Below are experts of layer 4 (counted from 0) of a mixture-of-experts language model. Rows are named router (the router's row for the expert) and show model dimensions 32-63. Each number is 500 + 50 x the weight over its row's rms, rounded and kept within 0 to 999. Numbers have three digits each.
After each expert's rows: a language model's description of what the expert responds to; "mostly gets" lists some tokens that are sent to it at least half of the time. This comes from a sample of Wikipedia text that the model never trained on.

# expert 47
router:490443509582483468415476454459624530458522487472482426429511526491480408523450550583529543395510
What it handles: Name and acronym pieces. Capital letters and word pieces inside acronyms, call signs and names, such as WGRM, INPUD, Jones and Evans, often in election tables.
mostly gets: " Jones", " Lab", " PD", " Lar", " Mann", " Evans"

# expert 42
router:528511469532548460409535495412542515506525531508527450467509444488517393567432628507453516414560
What it handles: Ordinal suffixes and -st-. Ordinal endings th, st, nd, rd after digits, as in 16th-century or 1st place, words like second and third, and mid-word "st".
mostly gets: "th", "st", " St", " second", "ch", "nd"

# expert 29
router:433494530535520487540475451533592562439614447541475450418504491573443387456481514574434508439530
What it handles: Table row opening pipe. The pipe character that starts a new row in Wikipedia tables, such as election results, sports records and music charts like Billboard.
mostly gets: "|", " Albums", " br", " @", " Billboard", "featuring"

# expert 57
router:514559558455461573468558487544463569470558486490513515480601444549471451455369444531457579503469
What it handles: Abstract topic nouns. Abstract nouns for activities and fields, often in section headings or before "of": life, education, development, history, research, theory.
mostly gets: " life", " development", " law", " research", " education", "ization"

# expert 63
router:482440501578479466406474451456623524458523490468479418422499521479478399516449540580516540383505
What it handles: Table cells and credits. Blank-space and digit tokens in table cells and coordinates, plus role words in credits and bios like Starring, academic, board.
mostly gets: " Bern", " founding", " Computer", " working", " Atlas", " Executive"

# expert 4
router:463551490532483438441473447464523500525562464472474491536519561502436470509487559463592544414463
What it handles: Parentheses and subject pronouns. Opening parentheses after names or titles, plus subject pronouns he, she, He, She, who, often before was or born.
mostly gets: " he", " He", " she", " She", "(", "He"

# expert 8
router:487435509578486467412472453462622525457526486469478422428501524481477402521443547583516543392506
What it handles: Indefinite articles, predicates. Articles a/an after is, was, became or as, plus title words like Prime, Opposition, Football and some name fragments.
mostly gets: " Prime", " prime", " Unionist", " Sy", " Opposition", " Em"

# expert 32
router:484436507575487468409474449452624528455527485469476413427501515485476402518445545583519539391501
What it handles: Table and section boundaries. Table row pipes, section == markers and sentence-ending periods before paragraph breaks, plus prepositions like beyond and below in location phrases.
mostly gets: " Can", " Ban", " %", " Spacewatch", " Bet", "To"

# expert 37
router:486473485517550568491521477461477493466553435548554502520521541489446508529403451529572493464521
What it handles: Capital-letter abbreviations. Uppercase letters and acronym pieces in abbreviations, codes and model names, e.g. RAF, FC, MF, AEMA, F/A-18, Ki-36.
mostly gets: " JPL", " MPC", " FC", " RAF", " MF", " PA"

# expert 39
router:486406534524471481463422496475598615478448482519446530410447549533477425508481464503477509576496
What it handles: Coordinating conjunctions. Conjunctions joining words or clauses, mainly and, also or, but, &, while, However, as in federal and state.
mostly gets: " and", " or", " but", " &", " However", " et"

# expert 45
router:483435508579485472411474455460624527458518481469477420427505527476474403522445550576512539386502
What it handles: Name and title starts. First pieces of proper names, titles and place names in lists and tables, plus "by", such as Sport, Paris, Super, David.
mostly gets: " Sk", " Boy", " Pop", " David", " Pro", " Ra"

# expert 60
router:425589493413403530461498448527491523530406472461418482412471563549531588425530509435453541453486
What it handles: Lowercase word onsets. Opening letter clusters of longer words and rare names after the or a, such as att-ic, comp-ositor, par-achutes, Ab-ingdon.
mostly gets: " Ab", " Cal", " Sc", " fl", " pl", " sc"

# expert 2
router:487535509564522533454484515455554504478460452463559434431464646501521428456493553577521438441560
What it handles: Unit and parenthesis tokens. Measurement units after numbers (m, km, ft, mi, kg, °N) and the opening parenthesis of a converted value in infobox lines, e.g. "50 ft (15 m)".
mostly gets: " m", " km", "°N", " ft", " mi", " kg"

# expert 12
router:518471535489576610525409574557565455484515504470552559431467442482418501509426513473575533480443
What it handles: Numbers and time spans. Digits in table figures, measurements and coordinates, plus time-span nouns like years, days, decades, usually after a number or "following".
mostly gets: " years", " days", " minutes", " months", " hours", " weeks"

# expert 16
router:482438507580480468410479451459624532460519486471481424435503523487477404518452554580522544392504
What it handles: Digits, table pipes, newborn. Digits inside years and times, table cell pipes, and word endings like newborn, with mixed function words such as of, the, is.
mostly gets: " cancer", " medical", "incumbent", " ill", "Following", " resigned"

# expert 34
router:518506513583467468453447503502562530524491482531534485525635574521468456457524537628595524500549
What it handles: Name-internal word pieces. Middle and final pieces of personal and place names split into subwords, such as Col-er-aine, Dand-en-ong, Sach-a, Ger-ald.
mostly gets: " Lee", " Juan", "iro", " Ger", " Bryan", " Wil"

# expert 36
router:519507536593574449481407535527556504520579436538493499541617479538413475475437479553478516570527
What it handles: Place-name endings. Endings and second parts of place and personal names, such as -wich, -ville, -ton, -burg, York, Angeles, Osaka.
mostly gets: "ville", " York", " Angeles", "burg", "ton", "ington"

# expert 5
router:486435506578481465410475452462618523459524490472479419428501518480481401517445552584518543389509
What it handles: Film and award nouns. Nouns in arts and entertainment articles, such as Award, writer, critics, film, comedy and cartoon, plus country codes like GBR and HUN.
mostly gets: " GBR", " writer", " critics", " Ottawa", " cartoon", " Award"

# expert 33
router:478460511366638514456454450484568466403397466546564505531492572464552505501535451521486451406482
What it handles: Mid-word fragments. Middle letter pieces inside uncommon names and foreign words, such as t-and-em, K-ess-ab, Z-ul-uland, Ne-er-ja.
mostly gets: "idd", "olk", " Though", "ž", "ür", " Because"

# expert 46
router:575539521554478571476561586546588545458531496456575512415537470499407519522388450560526583471483
What it handles: Sports and institution nouns. Nouns for teams and organized activity after the, a, his, such as season, team, club, Cup, League, football, school.
mostly gets: " team", " Cup", " club", " football", " war", " League"

# expert 27
router:411450419555538546418561512476488528578493463518448467552468418544430492524472489422563438474548
What it handles: Word-initial capital letters. Single capital-letter tokens starting a name or word, often after a hyphen, quote or line break, as W(ar), B(ao), D(aoism).
mostly gets: " F", " H", " M", " C", " K", " N"

# expert 35
router:443510459387485562529481445482409445567523489536498533513368513555429571424427467475510463469481
What it handles: Quantifiers and adjectives. Quantifiers and descriptive adjectives after a, the or and, such as most, many, several, short and main, plus the -b of compounds like low-budget.
mostly gets: " most", " more", " some", " many", " several", " small"

# expert 43
router:392437540611567471443578471523566508540566457555543554614566472594551532540508469573581521426431
What it handles: Sentence-ending periods. Full stops ending sentences, also after quotes or parentheses, plus decimal points in coordinates, e.g. "were vacant." and "34.92099".
mostly gets: ").", ".", "\".", " .", ".\"", ".."

# expert 54
router:516466559503452490520498437528529505489479487548516401406582533508517458534455516493564460411506
What it handles: Capitalized name onsets. Opening capitalized syllables of foreign or uncommon names, such as Far, Bal, Kar, Ros, Mur, often South Asian names in film articles.
mostly gets: " Far", " Bal", " Kir", " Mur", " Kar", " Sur"

# expert 15
router:485438510585483477409472455458628528459520483473481422433506524486480403522452549583518544395507
What it handles: Table scores and of. Score digits, closing parentheses and units in sports or election tables, plus "of" in list descriptions like chairman of.
mostly gets: " Lemmon", "Am", " Additionally", " Honor", " Pictures", " concurrency"

# expert 55
router:464477494533421515496505494493589397544483348516550424429531584485419481508485551456453511463468
What it handles: Non-English name fragments. Mid-word syllable pieces with k, h, a in transliterated Indian, Arabic, Slavic and other foreign names, e.g. Anubhoothi, Fallujah, Karlovy.
mostly gets: "kh", "uk", "ak", " Kam", "akh", " Ak"

# expert 40
router:460391518552460499499429491462464582494408489504479432536504514457506369493421542501533566535593
What it handles: Table row ends, CJK bytes. Final pipe plus newline ending table header rows before |---| separators, and byte pieces of Chinese, Japanese, Arabic or accented characters.
mostly gets: "ā", "|---|---|---|---|---|---|\n", "|---|---|---|\n", "|---|---|---|---|\n", "|---|---|---|---|---|\n", "α"

# expert 19
router:560497412484497555387559547590469587421457395511516444596442520536512472537400495528645521468484
What it handles: Past participles. Past-participle verbs and -ed/-ated/-ized endings after forms of "be", followed by by/in/as, e.g. located, based, designated, Written by.
mostly gets: " used", " located", " based", " built", "ized", " Preceded"

# expert 48
router:513500518581469501423464527488519456514535503440440495540510574587520462563521479600548532560582
What it handles: Possessives and his/its. Possessive 's and possessive pronouns like his, its, their, her, plus adjectives like former and American, before nouns such as career or life.
mostly gets: " his", " its", " their", " her", " American", " former"

# expert 11
router:511575475542486540513461513514437595502455517500551450538423489506405503456468549449519583559474
What it handles: Section and paragraph breaks. Sentence-final periods with paragraph breaks and the == or === markers that close Wikipedia section headings, such as Career statistics== and Medal table==.
mostly gets: "==", "==\n", ".\n\n", "===", "===\n", " ==\n"

# expert 14
router:476472390565389464497516449475441497422543503470485555485529548534417478509549529529568477466499
What it handles: List-item hyphens. Leading hyphen bullets at line starts in infobox and taxonomy lists (Department:, Order:, Time zone:), plus table separators, ISBN hyphens and heading equals signs.
mostly gets: "-", "|---|---|---|\n", " Free", " Albert", " Bun", " Sebastian"

# expert 20
router:549461502554643488419426546479536490527433527447491575439642527468524529546529558498546512486474
What it handles: Main verbs after subjects. Main verbs right after a subject or auxiliary, especially has, had, have, made, gave, took, received, as in "the town has a total area".
mostly gets: " has", " first", " had", " have", " make", " last"

# expert 26
router:442435516537523534378459490462617497461497507458507496459495460494485409520420555503563523411446
What it handles: Semicolon list separators. Semicolons between list items, like navbox "v; t; e", honors lists "(2021); First-team", and records "Home: 1–4–0; Road", plus middle dots and dashes.
mostly gets: ";", " ·", ");", " —;", ".;", " –;"

# expert 25
router:516414505539528417524442471450456407522570442526512462525635475496490494523482667522415594441484
What it handles: Copula and be-forms. Forms of "be" and similar linking verbs (was, is, were, been, became, died) right after a subject, e.g. "racial makeup of the town was".
mostly gets: " was", " is", " were", " be", " are", " been"

# expert 3
router:432587492513485538467458452525481543474414468491447468565582616551467562412502607472436598400433
What it handles: Male given names. Given names and kinship or title words for people, mostly male, such as John, William, son, father, President, King.
mostly gets: " John", " David", " George", " William", " President", " son"

# expert 59
router:487438509581479465411480450455622528462520488472482418433500523483481405520448551582523542393509
What it handles: Common nouns and articles. Articles like a after As, and common nouns such as company, centre, husband and Congress, in prose about careers, places and institutions.
mostly gets: " Fort", "See", " Congress", " Der", " Occupations", " centre"

# expert 62
router:484435511574476470408471450454616525453518487468478415433500518478473398517445545579520544389501
What it handles: Music and sports nouns. Content words and names in music and sports articles, such as single, Billboard, back, Press, Stakes, plus the, his and on after periods.
mostly gets: " Press", " QB", " Stakes", " lb", "Billboard", " fan"

# expert 23
router:499483504558478474448478428445598519449513496466481420464506522510492416505483575584517513391492
What it handles: Clock times and table numbers. Digits inside clock times after a colon, such as 8:00 and 10:37, and numbers in table cells, coordinates and vote or seat counts.
mostly gets: " Votes", " entrance", " Met", " UTC", " Pa", " entry"

# expert 13
router:482433511580487473415472454461624523464524485473476424429497527484478408520449544584519542396509
What it handles: Definite article "the". The word "the" or "The" after prepositions or at sentence start, including inside titles, e.g. "in the first quarter", "All the Things".
mostly gets: "″W", " Motorsports", " Bros", " Porsche", " Inc", " Candidate"

# expert 28
router:529500474474551445507551515554582516571449458467394438668506568488481444483494546619489426496452
What it handles: Month names and numbers. Month names after on or in, as in On May 5 or air date: December 20, plus number words like two and three.
mostly gets: " May", " August", " January", " March", " November", " October"

# expert 18
router:470487528523482447366449531494540526357551530496587454399579441496501491483455519561553492478514
What it handles: Single letters in words. Lone letters split from inside words or names, especially l, n, r, L, such as stream'l'ined, weight'l'ifter, plus Jr and Dr.
mostly gets: "n", "l", "r", "L", " Dr", "-l"

# expert 52
router:402510481544516552436454556583578416531500463564548490465526526619501496475496594609542447450446
What it handles: Commas after names and numbers. Commas after place names, numbers and census phrases, as in Clearwater, Florida, February 2, 2012, Census Bureau, the town.
mostly gets: ")},", ".,", "},", ",", " ,"

# expert 38
router:563403449452462556448588529466599592464465493506427413509589465460433433466533532539622545427453
What it handles: Century digit of years. Second digit of four-digit years after a leading 1, mostly 9 or 8 as in 1957 or 1876, often in birth/death lines; also pronouns I, we, you.
mostly gets: " Me", " I", " we", "I", " We", " Ne"

# expert 61
router:492475531543518494561418507472559550431525459442492556480501482531494444497405506571514460420578
What it handles: Nature and direction words. Common nouns, adjectives and particles of nature, colour and direction after articles, e.g. up to, Air, River, Black, water, summer.
mostly gets: " Air", " Black", " River", " water", " g", " land"

# expert 50
router:482438510577483475416469455458628524461526486472478418431499529475476401522448546582517537401509
What it handles: Place-name word pieces. First or middle pieces of foreign proper names and place names (Pol-janice, Al-tar, Ou-éndé), degree coordinates, and some words after town names like Point.
mostly gets: " Pol", " Alt", " Ta", " Dun", "°N", " Al"

# expert 21
router:496525529507475535576453550500541495441497466474546495510569526514445378528564426551599575476499
What it handles: Adverbs and as well. Linking adverbs and hedges like also, later, then, both, often, especially well in "as well as".
mostly gets: " later", " then", " also", " well", "ly", " both"

# expert 24
router:528503492500598520507449529586436531450408556596564524525526562479443506499585474476490540507563
What it handles: Prepositions of place and time. Prepositions such as in, at, on, from and during, often after located, born, held or sentence-initial, as in "at the time".
mostly gets: " during", "In", " in", " at", " During", " In"